python train.py --num_hidden_layers=8 --hidden_size=128 --n_experts=128 --experts_per_token=4 --d_expert=64 --d_shared_expert=0 --hidden_act="swiglu" --moe_layers=[1, 2, 3, 4, 5, 6, 7] --router_score="softmax" --normalize_top_k=false --routed_scale=5.66 --balance_loss=0.0133 --balance_bias=false --init_std_router=0.00667 --lr_router=0.00117 --vocab_size=10676 --norm="rmsnorm" --norm_eps=1e-05 --tie_word_embeddings=false --optimizer="muon_variant" --learning_rate=0.0075 --beta1=0.93 --batch_tokens=[32768, 65536, 98304] --max_seq_len=1024 --train_tokens=377300000 --max_steps=6249 --dataset="wikipedia_en"
Below are experts of layer 3 (counted from 0) of a mixture-of-experts language model. Rows are named router (the router's row for the expert), gate (a neuron's input weights, with its number), up (a neuron's input weights, with its number) and show model dimensions 0-127. Each number is 128 + 24 x the weight over its row's rms, rounded and kept within 0 to 255.
After each expert's rows: a language model's description of what the expert responds to. This comes from a sample of Wikipedia text that the model never trained on.

# expert 21
router [160 125 165 170 121 112  97 131 112 147 103 117 139 142 175 124 114 130 121 115 148 138 106 100 146 119 145 127 119 141 109 128 154  86 158  69 171  79 152 163  98 147 142 114 134 125 161 122 150 120 122 108 112 139 159 137 136  97 172 113  84 123 112 109 129  80 146 121 120 156 133 137  99 114 155 115 154 111 132 124  94 127 137 148 125 131 132  86 158 138  98 136 149  81 116 162 166 105 129 126 148 138 192 108 147  60 148 133 150 122 132 153 131 132 165 118 128 102 165 115 148 133 119 170 145  95 105 124]
gate1 [171 132 109 118 126 119  95 127 132 113 114 170 125 127 165  98 127 100 142  93 148 158 156  90 175 100 128 109  96 165 159  88 165 109  92 125 133 143 129 131 159 130 131 139 120 164 132 105 144 130 145 120 119 124  74 146 124 170 125 116 123 132 142 125 112  95 128 166 133 118 102 102  72 107 148 115 115 159 114 101 124 151 102 128 110 161 105 106  90 165 115 117 153  73 137 120 135 116 132  97 125 111 138 141 137  91 142 149 157  94 150 147 126 176 132 212 128 110 127 130 114 118 151 114 155 123 135 128]
up1 [143 164 151 116 104 147 151 133 103 121 131  97  97 139 113 131  98 129 115 157 137 218  97 138 107 107 131  96 118 121 129 126 107 161 112 148 124 148 141 138 168 125 123 113 128 131 139 160 142  93 134 117 117 168 163 141 130 122 145  78 113 116 163 134 118  94 154  72 142 126 146 145 145 126 139 122 147 128  99 167 141 132 130 136 126 164 149 126 120 143 167 149 102 125 103  75 122 150  80 126 115 140  74 103 143 105 155 107 183 141 114 148 139 100 120 118  98 120 156  86  86 148 156 122 158 135 108 123]
It responds to: Field names and headers in infoboxes and lists, such as Past members, Last appearance, Personal information, Genre, Country, Years active.

# expert 58
router [133 116 138 166 145 128 156  83 111 137 140 132 123 130  98 142 125 105 167 168 142 105 134 117 161 133 140 110 119 187 114 127 111 111 122 149 171 141 132  89 132 146 111 110 126  81 150 166 150 119 152 151 127 105 116 102  92 164  96 153 181 125 103 117 167 113 129 143 127 132 102 145 129  89 152 120 119 129  88 128 113 137 112 152  86 134 126 108 112 150 122 148 114 165 105 113  98 135 120 108 153 141 118 138 106 172 145  77 118 177 169 103  96 180 125 148 115 142 125 112 178 134 146 111 120 111  83 109]
gate4 [124 123 144 114 135 119 119 154  82  85 105 152 105 143 115  94 110 113  96 114 130 135  90 151 116  90 128 185  99 132 140  95 147 101 104 125  82 167 132 119 124 147 119 139 122 149 166 100 126 128 133 154 152  92 128 129 130 152  93 144 110 152 180 125  90 126 142 107 120 156 128  97  80 141 118 164 140 104 153 127 136 136 152 145 158 125 120 144 112 122 132 149 148  77 103 149 143 112 127  99 117 137 154 113 111 139 163  59 115  97 142 139 110  89 153 173 102 148 128 129 103 133 157 172 130 146 169 132]
up4 [113 107  93 131 128 134  91 137 107 153 121  81 109 111 126 114 150 128 114 115 144  97 107 162 129 163 134  98 120 135 105 132 109  92 135 134 103  94 151 164 143 118 132 106 100 133 115 107 120 128 113 162 125 120 127  99 113 127 157 101 129  89 137 155 150  85 126 150 126 128 115 184  97 128  72 100 109  80  95 138 193 178 119 144 129 159 109 172 136 141 132 141 150 163 165 127 173 113 124  93 149 151 115 135 153 131 146 138 111 100 104 137  98 154  88 143 149 116 127 166 128 128  83 128 128 143 134  87]
It responds to: The second digit of four-digit years after "in 1", as in 1530, 1660, plus other mid-number digits in tables and stats.

# expert 18
router [152 121 105 125  95 162 161 119  86 109 149 111  81 110 138 106 156 146 131 128 158 139 176 158 101 157 129 106  91 139 158 149 106 107 163 156 131 172 114  69 182 109 149 131 138 111 164 127 114 126 121 109  97 116  95 132 150 141  95 146 153 138 125 153  95 149 114 119 146 122  98 122 114 144 175 143 115  87 127 113 135 125 147  93 160  98 170 125 153 135 104 118 119 150 111 137  91 105 122 149 147 134 122  92 101  96 135 146 131 116 116 119 136 136 122 104 109  92 117 139 178  74 136 125 104 125  97 151]
gate3 [144 150 167 135 149 112 103 158 131 118 137 130 130 170 120 132 117 187 144 120 150 131 158 148 131 131 148 176 114 109  78 132 144 130 123 128 121 198 116 141 136 153 131  86 113 136 118  68 154 129 136 152 161 139 117 130 144 125 119  98  93 169 143 138  89 137 115 165 142 130 130 150  97 139 119 127 138 163 149 134 151 121 113 148 117 118 151 134 140 149 113 149 148 154 121 134 107 119 124 162 173 123 201 135 145 107 107 120 158 138 147  86 192 142 111 137 139 107 103 146 144 105 179 164 123 131 134 103]
up3 [122 144 127 156 114  82 144 155 105 116 108 152 184 104 134 141 156 119 148 134 178 169 111 126 149 125 123 104 189 160 111 154 141 103 129 107 133 180 103 129 133 144 152 115 130 144 106 120 154 138 133 132 101 147 108  86 129  90 188 128  99 117 116 125 149 133 152 174  88 123 101 144  86 160 154 118 153 137 138 115 132 132 113 136 133 142 124  95  86 121 117 128  95 177 142 109  93 137 102 164  80 128 119 145 170 106 115 141 132  88 122 131 139 115 141 141 144 182 122 123 140 118 154 130 140 152 159 122]
It responds to: Quantity and ordering words after "the" or sentence starts, such as one, same, next, first, each, every, below.

# expert 34
router [130 138  84 193 104 145 131 123 100 142 136 149 120 109 159 123 124 112 114 128 139 147 107 109 127 174 112 101 137 161 108 136 125  96 128  88 118  94 145 112 128 134 101 117 151 105 147 152 160 105 115 191 143 116 150 146 111  84 172 117 140 156 100 133 130 122 165 137 105 151 116 111 138  70 139 116 151 112  97 128  88  95 152 124 105 128 138 133  85 147  83 124 147 102 114 166 114 106 115  96 173 122 171 118 157 125 137 151 161  93 148 106 140 140 151 131 126 109 164 109 146  88 126 115 154 116 151 101]
gate7 [139 166 129 125 127 145 162 122 117 111  92 136 137 131 150 154 149 100 154  61 138 111 112 148 105 194 109 159 109 146  85 133 140 135 163 116  89 111 123  68 148 117 140 155 134 123 124 117 129 164 143  79 146  91 129 127 166 132 126 132 149 119 136 135 166 142 148 164 165 107 127 150 137  94  86 117 165 143 116 125 135 100  81 124 137 130 147 143 122 166 155 152 140 108 147  89 106 113  88 124 160 136 147  92 143 118  93 143 154 177  97 117 120 156 150 122  99 120 152 118 122 136 138 139 161 115 135 126]
up7 [102 132 109 142 159 123 149 102 165 120 156 126 151 107 147 110 101 108 151 123 101 145 161 121 139 167 126 120 157 173 125 164 134 164 128  99 143 125 107 156 108 163 110 142 140  97 107 134 108  90 163 103 132 102 151 155 131 112 140 121 180  99 105 109  94 129 123 135 136 120 123  97 165 108 141 194 116 150  93 132 114  99 174 166 139 134 143 128 110  83 140  98 119 157 148 120 117 168 135 116 129 117 126 115 134 130  67 105 171 197 114 126 119 120 129 153 137  80 138 145 127 126 115  87 127 126 133 122]
It responds to: Colons, spaces and first year digits after infobox labels such as Born:, Died:, Built:, NRHP reference No.:, (born, and coordinate °N.

# expert 6
router [125 170 143 117  89 160 111 118  92 141 100 134 128 117 109 115 121  98 136 121 140  83 100  78 105 143  96 136 137 153 126 138 131  79 154 136 164 117 117  92 123 140 130 133 140  88 117 151 154 161 152 107 128 105 123 146  76 114 137 122 150 154 101 131  92 162 144 161 130 146 150 104 135 101 166 109 124 101 142 138 117  86 124 113  93 117 133  96 118 146 127 149 114 124  90 116 127  82 138 116 121 169 160  91 169 136 141 125 173 144 126 133 166 152 180 128  92 110 123 124 161  85  99 149 167 101 120 130]
gate9 [123 137 103 117 163 138 174 155 122 139 141 125  89 116 144 146 138  97  72 146 103 145 148 137 124 150 109 130 117 103 147 119 104 123 106 152 155 138 160 113 125 133 161 106 113 117 159 127 122 152 106 116 158  89 122  71 145  93 201 114 137 139 126 124 111 175 106  70 173 122 149 140 148 120 151 101 133  82  84 138 129 157 152 141 127 132 111 169 140 112 149 151 115 118  95 125 120 132 124 152 130  98 140 142 124 136 141  82 164 118 100 130 120 134 153 108 119  90 175 123 134  84 143 130 102 162 127 156]
up9 [101 141 105  99 107 159 180 147 148 120 139 167 157 130 126 177 116 141  85 116 127 102 107 110 114 109  88 122 125 108 150 115 117 136 100 121 152 140 122 155 131 121  97 152 124 198 121 131 174 162 103 126 156 137 171  93 156 113 117  97  99 117 136 146 133 121 153 112 114 119 113 121 153  96 123 143  89 139  91 109 161  89 154 127 129 142 138 150  93 129  78 170 146 143 108 160 111 152 132 115 148 145 138 190 142 142 151 113 101 169 135 110 148 147 151 146 136 135 118 109 140 120 167 151 138 141 159 103]
It responds to: Opening parentheses, table pipes at line starts, slashes, dashes and sub/superscript markers before numbers, e.g. 12.9 (55.2), | 9, 5-HT_{.

# expert 55
router [124 118 156 130  97 113  93 159 103 141 100  98 120 146 164 123  98 139 128 120 100 130 155 114 154 172 113 120 121 100  94 103 129  93 155 107 169  90 161 122 100 144 127 125 118 134 143 120 137 141 113 124 121 134 135 142 141  96 198 122 113 113 107 128  89  83 148 105 139 159 141 137  93  99 172 107 139  98 181 119  96 126 144 144 108 145 148  99 145 136 137 111 166  96 131 154 157 100 133  95 112 136 169 114 116  85 155 103 149 122 137 144 169 126 177 104  97 102 148 136 113 147 130 176 138 111 113 126]
gate0 [119 112 144  97 122 149 174  74 119 132 104 132 117  65 128 124 149 109 103 112 122 159 117  92 160 112 145 118 159  76 154 105 143 144 139 116 133 132 109 128 119 149 128 148 118 127 146 179 130 124 146 121 123 154 103 127 125  98  87 102 109 101 144 129 129 159 163  87 123 108  98 150 146 153 163 106 138 156 107 130 108 144 107 181 102 153 143 111 134  68 116 122 153 149  99 135 122 141 169 109 138 132 112 129 156 137 164 115  99 101 111 149 175 132 155 103 181 140 158 144 143 107 116 125 138 147 139  78]
up0 [126  95 122 118 126  98  94 125 115 133 157 153 129 143 146 105  98 138 171  71 132 108 195  93 149 149 142 149  98 154 151  93 111 154 158 166 126 150 102 114  81 108 129 110 134  96  72 151 147 110 121 137 142 139 145 109 111 118 143 163 177 138 137 100 101 147 149 108 125 144 103 134 120 134 126 165 132 108 124 154 128 142 175  81 148 134 120 137  89 109 118  99 132 127 111 142 125 122 109 116 143  83 124 154  88 123 140 132 149 174 117  92 112 110 123 151 143 108 121 127 155  74 134 158 110 111 157 121]
It responds to: Nouns in sports results and infobox fields, such as place, medal, victory, runs, career, tournament, often before a colon or table pipe.

# expert 14
router [127 139  72 124  93 108 135 165  93 115 138  88 119 160 148 125 123 126 127 100 123 112 142 153 140 181 137 156 151 134 100 119 121 106 173 111 131 102 141 125 136 145  97 129 128 107 124 123 145 172  97 109 132 117 144 138 160 110 162 110  99 115 100 100  77 150 128 130 162 121 148 149 170 145 107 105 130 108 137 111 133 109 155 134 101 109 151 128 117 121 114 148 116 130 166 104  94 105 108 131 169  95 134 119  85  80 150 161 149 116 121  91 154 140 180  91  95 131 182 162 135 110 115  93 136 128 162 109]
gate2 [144 100 114  86 131  96 110 113 120 138 149 107 119 115 135 136 184 166 186 137 115 128  97 134 140 146 140 149 168 105 120  98 136 112 111 160 116 110 147 135 126 161 143 122 159 167 126 186 154 134  97 142 110 114 109 157 119 121 108  85 141 148 137 137 110 139 171 129 128 111 138 127 160 146 125 109  90 132 105 145 100 168 157 130 133  96  93 132 112 100 128 115 120 134 146 128 122 132 161 129 121 115  93 143 124 181 100 167 145 125 172 147 149 114 108 104 145 130 130  98 197 140 124 132 100 110  62 108]
up2 [158 116 163 142  86 132 155 141 122 149  93 121 157 111 160 164 129 135 122  89 159 121 144 110 150 104 127 158 108 131 134 129 154 135  84 126  85 128 101 114 149 104 100 119 144 159 142 121 127 146 171  85 152 150 108 102 104 155 179 111  74 139 104 111 142 115 144 143 172 104 153 130 163 141 140 147 124 152 173 118 107 128 160 147 167 106 154 131 146 152 119 111 150  99 151 185 156 123 158 172 167 115  85 126 121  93 134 141  96 111 156 124 117 158 142 113 124 105 152 147 124 132 113 154 133 103 125 139]
It responds to: Main verbs right after was, to, also or a subject, mostly played, held, found, used, built and perform, as in played a leading role.

# expert 22
router [174 148 106  95  93 123 134 105  98 102 114 168 117  98 113 150 140 114 132 136 169 119 133 139  90 116  94  71 146 109 122 126 121 114 118 139 119 130 135  68 100 152 110 133 150 101 164 148 134 116 110  95 122 130 133 167 105 112 110 155 130 154 145 159 133 196 129 137 147 152 139 124 135 131 166 129 116 138 122 112 110  91 137 134  96 108 156  92  74 143 167 151 157 118 116 154 141  93 140 112 174 137 126 123 148 126 132 115 168 134 150 105 161 156 182 159 101 141 122 109 151  88 111 151 110 114 136 132]
gate5 [152 112 140 100 109 149 130 113  93 118  92 137 133 110 177 151 163 163 145  89 114  84 100 127 130 123 115 110 167 151 110 159  87 123 118 107  90 141 133 132 121 127 112 114 121 109  96 101 121 141 125 149 140 104 193  81 133 144 125 137  93 110 171 161 149 115 110 108 105 129 107 141 138 108  87 104 123 125 147 126 139 154 143 128 131 123 154 117  62 135 117 128 148 134 141 124 138  95 123 102 136 105  99 107 131 101 127 115 113 186 125 141 115 107 113  96 154 114 102 160 181 127 102 142 116 111 103  61]
up5 [ 74 129 134 123 146 129 163 115 101 140 152 113 137 116 135 101 107 115 113 138 145 135 128 127 134 166  97 131 123 134 104 176 124 152 103 115 117 140  75 153 106 129 138 115 124 138 122 127 106 129 128  77 100 112  89 162 107 107  96 115 161 167 117 147  76 103  87  97 100 135 147 166 135 150 152 183 160 116 166 114 111 137 130 107 108 104 142  75 126 118 164 143 150 166 159 134  76 160 128 109 128 141 124 121 138  92 165 109 138  81  90 108 130 124 126 134 156 132 121  93 129 119 111  97 143  89 136 135]
It responds to: En dashes and hyphens in score lines and number ranges (2–0, 4–14), plus the spaces and prepositions before dates (through, from, until, In).